{"d_shared_expert": 256, "routed_scale": 2.5, "init_std_router": 0.00697, "n_kv_head": 16, "head_dim": 32, "parallel_block": false, "init": "normal", "init_std_qkv": 0.023, "final_lr_fraction": 0.05}
Below are experts of layer 2 (counted from 0) of a mixture-of-experts language model. Rows are named router (the router's row for the expert), gate (a neuron's input weights, with its number), up (a neuron's input weights, with its number), down (a neuron's output weights, with its number) and show model dimensions 128-255. Each number is 128 + 32 x the weight over its row's rms, rounded and kept within 0 to 255. Numbers have three digits each.
After each expert's rows: a language model's description of what the expert responds to. This comes from a sample of Wikipedia text that the model never trained on.

# expert 62
router:170155164165161128109165162075084093077128157096147177090101075144164161103101165163172120161097095162080153091153096092102172081115163162155084150124108172140170164102085165168125151141139142161114157111159093168146133153143158104098094091176098172115100094071091096097161102105157096154157090156137160145147148163160169148078138105100177091173107141164089103084096162155159091156137
gate0:083125118045057122153076114186141148126161056123121128138093102105101118129171121146141144084138074161137164111080213176097088132093111112126099080138141123133132143144126113093157082128066089147165127089075200125132109141102161168133120131134113133115162150134141135128070127133121120041166186113153114109141142111061126140152094128108092127116160167063126150139157118130123128108104
up0:177093139098137145150129138099139126177133131133135138108140173089116134136096137099160117170113215161053072076138128109093150154173126177145211132144095116153141171118139156123129093101199078142082077108139109164048094096146128111156149142140148130119111085124125115163104114110122130125140133144112136122128123138103133081068106178095142082144156147184162108136132126077127091123101
down0:096167119149187081070073156134157111123133114168096150108114154149100143158145130093117130114108120106114152089141092079173163088117114174088119124093155148171180130096092157122099096126088116137124129191120188158110127160113136153178181098167165108157131147116107131125099138140124119123132153204112102145122117180129071139085098130152105155065087106092118167158084119123110093095126
Commas, and, ar pieces

# expert 52
router:072086127111131123158157162101133142146096146124174176090166096149118162152179138119152077170094106104081146063141108087173092124108168089146128104060144183147099163081207182081172104167084073136137162169142174113072091166113164128178090160156096144084083095102099092071112099136159120105121132167111160182144085164084112148091087188080098125153098166074134146111127157122123136161168
gate0:149116102225078121133113120163203098122166122162125154124127136151090169108127088152066145150088184148117163109142142142123084130192135098081153068094111177137144109119093089151000138112127124030107065107183154115168133128078156144120104125113165137156113139159153076157158149149147165101110138167128146155125160197180097114106126152147170137144141150085192141159091149117160098111109
up0:139110146057161129134171140144115124086146106109117077119102108111146097138112165131182084082156090116154100094078132104146176151047139179177094203142173094103095122140149121072213110116116147232158183124089119141113105148145100109127092154126127107069160139102097140148112115096115107163135139106151122112078094086072167148145108147154126113108086094126100108106126104147139163136161
down0:116148117034118144070104179173150124106112151072128093084081146091118137152097111156137168144113140129131112122108118072167165110165105094113140112112143142145168126138074173115133106041138206137151160150184155159140196124099130120128040131081152125095071112125163192110133106120116065069148089156127137094173130086086142130079099138062126083130183150105152123116066101097139142118208
Digits and years

# expert 56
router:091084176107094114092169181112138086152170173173165157126110109162095173131105181153166148165098122070171147165185097107102127084119164112171151129132125089075111178091094147079125121174096194119171172082122128091105137116162185094104094089132100185168096152152108116101128118079115140159106088136133143119169173153182170098165085119116187157150082160118118090117104107119117069151103
gate0:093115104154126152123126145153139150101172084107203124126133091116089176103091126125077130109099117108091118110122197106141115113101124099109133107125128100081116090085105153107119100190151134135138044099131139037105146115128160095159074171084150156107122116101119112130140072177147061146104110070118175147089131155152091191111134134112145155143107144096107065095130095136201098072128
up0:111147169094165136099156091154101128140141150080121114115129145186169145079158166159168156133115138178171151088149147080170123114130100139117192104107185070114130150144140184132168119098117132207116174129134102170145105152187107135137117097122157116170087184139184154141184153109168115116180123142143092082128147124130153062100080118060076055131109159091072131149116170098082096157121
down0:094128138106103109051170149115181122118103132160098081105130107148138121161104125144115113112198079168121107082134136116173152138126134148112118103136135090097117108165103175118151095120104135137123140025154112200194104143163110093126157137133120121079136149120141141124201109129101163094140108094119154127103223124108162181129101115184128127129130107194139096152071088116078147125146
Table and heading punctuation

# expert 35
router:156152166103138137098143133130120128131124169083020132102126111185148129069124125119172147153098128174096102097164138110114184107120100133097129103096120156156171095093073143149049126110138187177119159075165107118176188136062141149091128148166119096117113064117091094096194120127083075150135073088141099083107122189178152098067179130108209117152175078147096134144117152149076101141127
gate0:165111082131113093161108201132110102162167118116033120132139145116077095107099193159166139151156186122169180115067131132165108156100104158078141203053082126145127149132131150182156089119117122104115103117119158098092159039164108104098048103121166118197125067156143151118140127110082116120122108142098139196100145131150143123088104082110173171114105144074095140138096057121098190033097
up0:110110104115086093148076150115108116143187127134034115115154100092137166129122208181146121159086149122130125152057118136139153097140100146098119173078085163128164153153109110155135108069132136080107096114134177139124184078181146123105062102131138146166120104180131151078142156117123123146110106134118122135097167115135153100055117087106186136125104135103123122163110085121146164079135
down0:107127096131117085136165103094147128146140082143088141095143106126116134153136090104142113069126163119091184198118128146111126128107058088134134121165134144129152109157157143141161103155115119146105185116132147139126110078137090032072153087132140105119103082083107149134107166087125145133150144101216098093120071149081188141195180127167110154166128091166122103062156139111161132098150
Early word pieces

# expert 49
router:144141164168142090100172166082080081082150159113159170103107112153149144100097150164194144181089068149079160120162096096090155109105172166164108171124122156154145171099103165188144159124088133132133131130164107165147157149137154111106089079175101161090107134120098125090166121111148093153155093169152158136147145164162187143093153114112149120156085119173098112111122162135149075162176
gate0:122128136132110113158044103118147103167106091160145177095152129078115073132089099117124075104187141097146107070072149188165135158135101136080105164157119141168061087127152158109096100061132116099100134168054122141169113148164112129174139123086219134123166097188181176178125148120140145094128109104129081109127146109077126107114104141134091127120168125058133169124129109155135112051123
up0:114187087164124085168103123157101090142045135133151142099150123104111073101124149123103122117167069083142157109070135127156141116090105131124027173173120100170081149167153123131119084123108120117215057143088137127160119122115163116213131101099141165117116093201173146100148128108156173165164128130090131089088150084093170113073098104094125127156129176089146125176127130123106115077121
down0:123131223065089153182118158164169119077084121153115167133122185057051132118110104127116177139074124113135097127162095109131180105133126162145117105132165136152103136159143129175149126087133169156108131168069092126100144164101127118128185069099124137101059105113160129125177194161163149121159124133114111128097135115090120147125100113097137142131103076079122148109148082110149131158157
Abbreviation periods

# expert 60
router:160153174163165113086160172090094083081135159113159166072104112142153168102093175163164109158097079160085152096157107098089168090092161161176083166132118163126160165101085164165126143148147136158119166105161080163161147170139167099103090100167098154115096092077102093096166107113148090161164090163150168139141151161158173148082140122093162095170090146160092107095108159156162091156146
gate0:088154145078114155114111075151134140145107067159074141142172130110082096111119141091124140106153173079093137084046168195112132133131115075083103086094166075117130090103108165117080084147107094130107129124102119069114124151142143108152113151180192088141133095167176097169132150120120138107093130080154126144102138130106122185134127114185150149094120149059174132144090087152144165100119
up0:153100100175137137092095131135138181132103078136160115110142135130149111175124084131121134089136130093133175169111091158139088140100141145123100102170086117138137106104144151131121136117092168079170068172096097116088108089155076123185100115206088078125141198155170098065171144145134087106163078171059101179196151118110136167165110053166147162104148116119151073126181112102112128098115
down0:156111170129112055094161069071109104104156089068080103151071169126139169152116153094140162152083151113146141179148104178093140149132145152130114062068173130187120109125117121123164162147115142056139153095124100076140098204112105200112155114064154153148126172156098134125144103118125111135144153069125140104133139124125142095120104148074123088102097105109079125114136195146119121176137
Digits and word starts

# expert 37
router:102136163155176098106178152151104090160135161085146110099134116163170174143171162091162166156105099105092121109148093115166145158125150121118143140106179155174142171103131134122151094160175122135117158157183112152157132172100149145128074154147089134129085114143112160116183099157173179170126077167142170102155098140151154151120106164083117101159098140083091097101131197156113143176153
gate0:055139115174149125131167121067113107125133089136139128140128168188162133100097095157105107110112137223150130073184142161097148115140119140155163149196123100150113132139137089147145115105240150092144143114133063067141127118122055106135096184093175123112107148152114129149175093119171110145123137085132143141151123098143179158161136134143120161069127101148123130132119159150130062142167
up0:225142131099132153131062122198151155180146173122079100062151101093111134135126184114111170119117153055119131144179087109119144116127112113103074066060145124109146103142170171157053141178104129143107128132073137149123147166120173159123100076149103115126128141132134102153118102129072113097176119136101094121180139149128059139074203155085102089185172120152168152127118073090166178110089
down0:129138094096148156081154090098146115084147114113142181125098119132064055135083161113182151118112148155067144078107160135140073127124149139096132172101112131146143143074136180072105117136070081184134109143086115089113113114111141076134074087173175095149166124112128143119156061149094117125111116129138136126105116177177101140101128130123145188114106158160161139101150144113118151131072
Digits in numbers

# expert 20
router:162164167162148117082159171083094076092139157122151164082105104148149159076109179163166138161102070167082162106153101095081164085105156163158083166133113166130163161102085162166132148149128151164116158100157080174160160149133159107109092110168097154111097101074097109086162113111165095160168099170145169129131144161158164147086132100105168094162081139160096121110106158162152095155152
gate0:133103152108115140145145123124090135145124060092141133130176174133093114123157149151143101029171109124198111072115164096187138123115113144194108149177104127102096128160119087214179161071124130116086151136151076128095046183061129135129145124123144147099110103182199177093089105069153144136113088141129054171068189077099131125167140102108079106105152093136088130159183132111140160091156
up0:078130130138109119164101102128095119092123078122126160199163181119111135140189197168170121088106119109202100141170099072113124220114097137090128144183196061121149180047101097234177066129172136080104119065142142135122115153136160097116146102125082162103166088133084147121112078097129144105076140131146102123081113104074093153142076112130062122097200097149120165161140146093122145152132
down0:089175176176108123109181139167170160155172170164138094104122149062138199117104154129108183126166167085148124127108099119091074123188191100093133172083115122176170167105101128160158049144087104104114109107102112115116145159159105172094066150151155097173099099186065110115086121089144219137113158154131107137064143120084184133051151131103130112152142205141161126166116156138091099150190
Digits and mid-word pieces

# expert 15
router:131114166162111091087172175080073100124126163133168170078088097144147167095088154153164122174091090172080151105168085085078173094142168169142100140101130160164132167089118174147135166087088094123139117143169129172137136145127141162153107108189099159132106117107086098093174148101122115156172092162157155163127142172163168158087139105130137116135112115177088129105108137135147072165169
gate0:085119166085158120110103124143194093118139116129120159132122151139053107095104133148132147105184056057165085117100165132125098122159104092142173113154147144083112076105119137074161118065135099170136138129079195210128154095110133163175163142063223132127126075169150156142112148083097098154128134113180171136124112044084184165148109120172123149126083151027092093094132144103122172078155
up0:130105113168132152100150180138156156125100136121075086125131100115187136130093143020120125085147135196139157146134085129106147108147137142146135162098137130170063179149137147121052159154113154126176145129155110129160130130148179130092123153157064141112093108095102133158115085188107166069168159120135089111098120151161049085109152104160117165188119177117149162104152130140135117116121
down0:152091156134136127083173124101121124138098066158074176208184166106139110140131158115059167088122127107129087214157165157156106164090113139171100131143118147152110120087121100143106155164142037143094174104166140153146126123117112116118158134122059113137139125136097114137126123107116134089085188178176125148185145092119103137129155161107137135111127146140190160130117144155172130130107
Periods and sentence ends

# expert 9
router:172167143134141095135152045137145135142101165167168144074078146137196135102103056157100092096177102127136121125159116089135112179144099161149125157154161171094128146130111147193155187148105100168064149114129107186181112193145162108158153100136092095171108113158125070139164098168148122169169112135143081135064165142151112169116133073103058109125104109171087148139161145107177086147171
gate0:129126197153063122143165025143116157133128112130124101061157140117094087087161068108120163106143130115162098112169072112113039141115131171169155079146147088157114067167125134117161196129126085150109159170145121154163174119148141123169058135098112163167101165135140131162167104107108068107107153126141101118112188073132157131129133097124125147152090137137160120169144151089123108148155
up0:106149090120192115120114236127140102142128146128140164159105115142155155186109190152152096138114171145064162127089162145160184112109131064067121206119115179083122161097127103166103064148124171113150086071087125107091073120115100147067169109144095105086185101124131111124114128155099187164145102110153160141146095181132127124128126157166141124052149125133092171085091105167115150112102
down0:123164144107112138147149091136069185159164077129111131083155134132105128119134154112148125109156143134171085129122140042178066165122104141191171085134121107158129102147128143096118196138162085145131163135176131166142139108088141101159060168165135170114106146128126146186194092097092090167100151133148099107144106070111127139083160134083146126185090132113132078140148086071102077124162
Name and word endings

# expert 23
router:166146159171147109093160167092083065094147153109154169099101092145151160102093168157171115166100081168097158099159101092089162096095160164172092157124092167122157164103087171164133161147151135162120163110161082165160150145128169094109105094169103155117099105077095110106161105117159092159161091165151168133139146158160163140075152100099163090160099151163088118091121152158160092157151
gate0:098126126140152117153079112156145113138175084192150165143164105160069118113137110089144108129168116084133086149074173132172089147171110082096112141099167122156155082140111134109112167119110138148130079177069116099152114038114101094117138091078158109126158140122154103116102119091088135126128127114088142070117134093097066156149105140167091158052163144113167141109148139132050129133096
up0:210115096117139149152121124165085191149161117123087105122069133177132120100133084162109104139119123136080178075071039125166185097131088146184115082135070110160107181113138122106160108106177131111131115134178149100155130160068200112125115118192165138169090109123132129134127151129129126099135090126178083155135118137086044065102105096145140103101136136147131147159174084169141118146090
down0:125149139096133135066144091129142125092110127223102126080132119104116145146101049105152148097176097108099109145153166161123042096141146086131129099133142125166150102144140086137139141055127156149112176094101096145132190135098103163153135124108100104123064094144099093127134099135128122138130161120116109164130166090061149112085133132164103138091125069117055128129095065125154125087116
Digits and table pipes

# expert 11
router:179160166153079123083073071173078140136172142094129074121133149138143142084084099180123170163110158124126160107156101085181127080153080150122079095146133155146176128193159077138144153107120220143105125077129076179195168160165145088086158086133123086118128079135101162114166135130112126134140124097103086104091143135147142154117102062098119080094159103196097196140119101159116095112113
gate0:122094136139192121156108137158118118130127065099147081134096119115136138168168106092126116072152093084154125153089145155144113081094124100145122106096091125128118152093085106090166177154118128105128121162104124046137125096129136071109146137086199068076119128112123131129106151108114154115089106057176116114147143089080107139185065108168114154063125157138102109165139056141153181156180
up0:206119130149125151089118055090133187172146114148148179133101108081172104127091159154145162160143105115087113087153154141073100167137180139129149141185141071124128107141135101133050139119095097179108089106074118156114117088156110113167141121133090154122132138137109081129094154099177094114184181200129156109133137153154080130099178145099103061156132143117142094096133127103114119090082
down0:189162172121127164095194124064098030092059157097078120153198042142117111192126128111084152188161134131175107103110119185126058070168112048144096124123149103091154136146182185128124130133152071111101103151105130113076115139171135067111124132125158077121109133135126162103157105132121144130080131140158158139136174087103121227108125185176158164114046203173104151181141163155172141146114
Foreign name syllables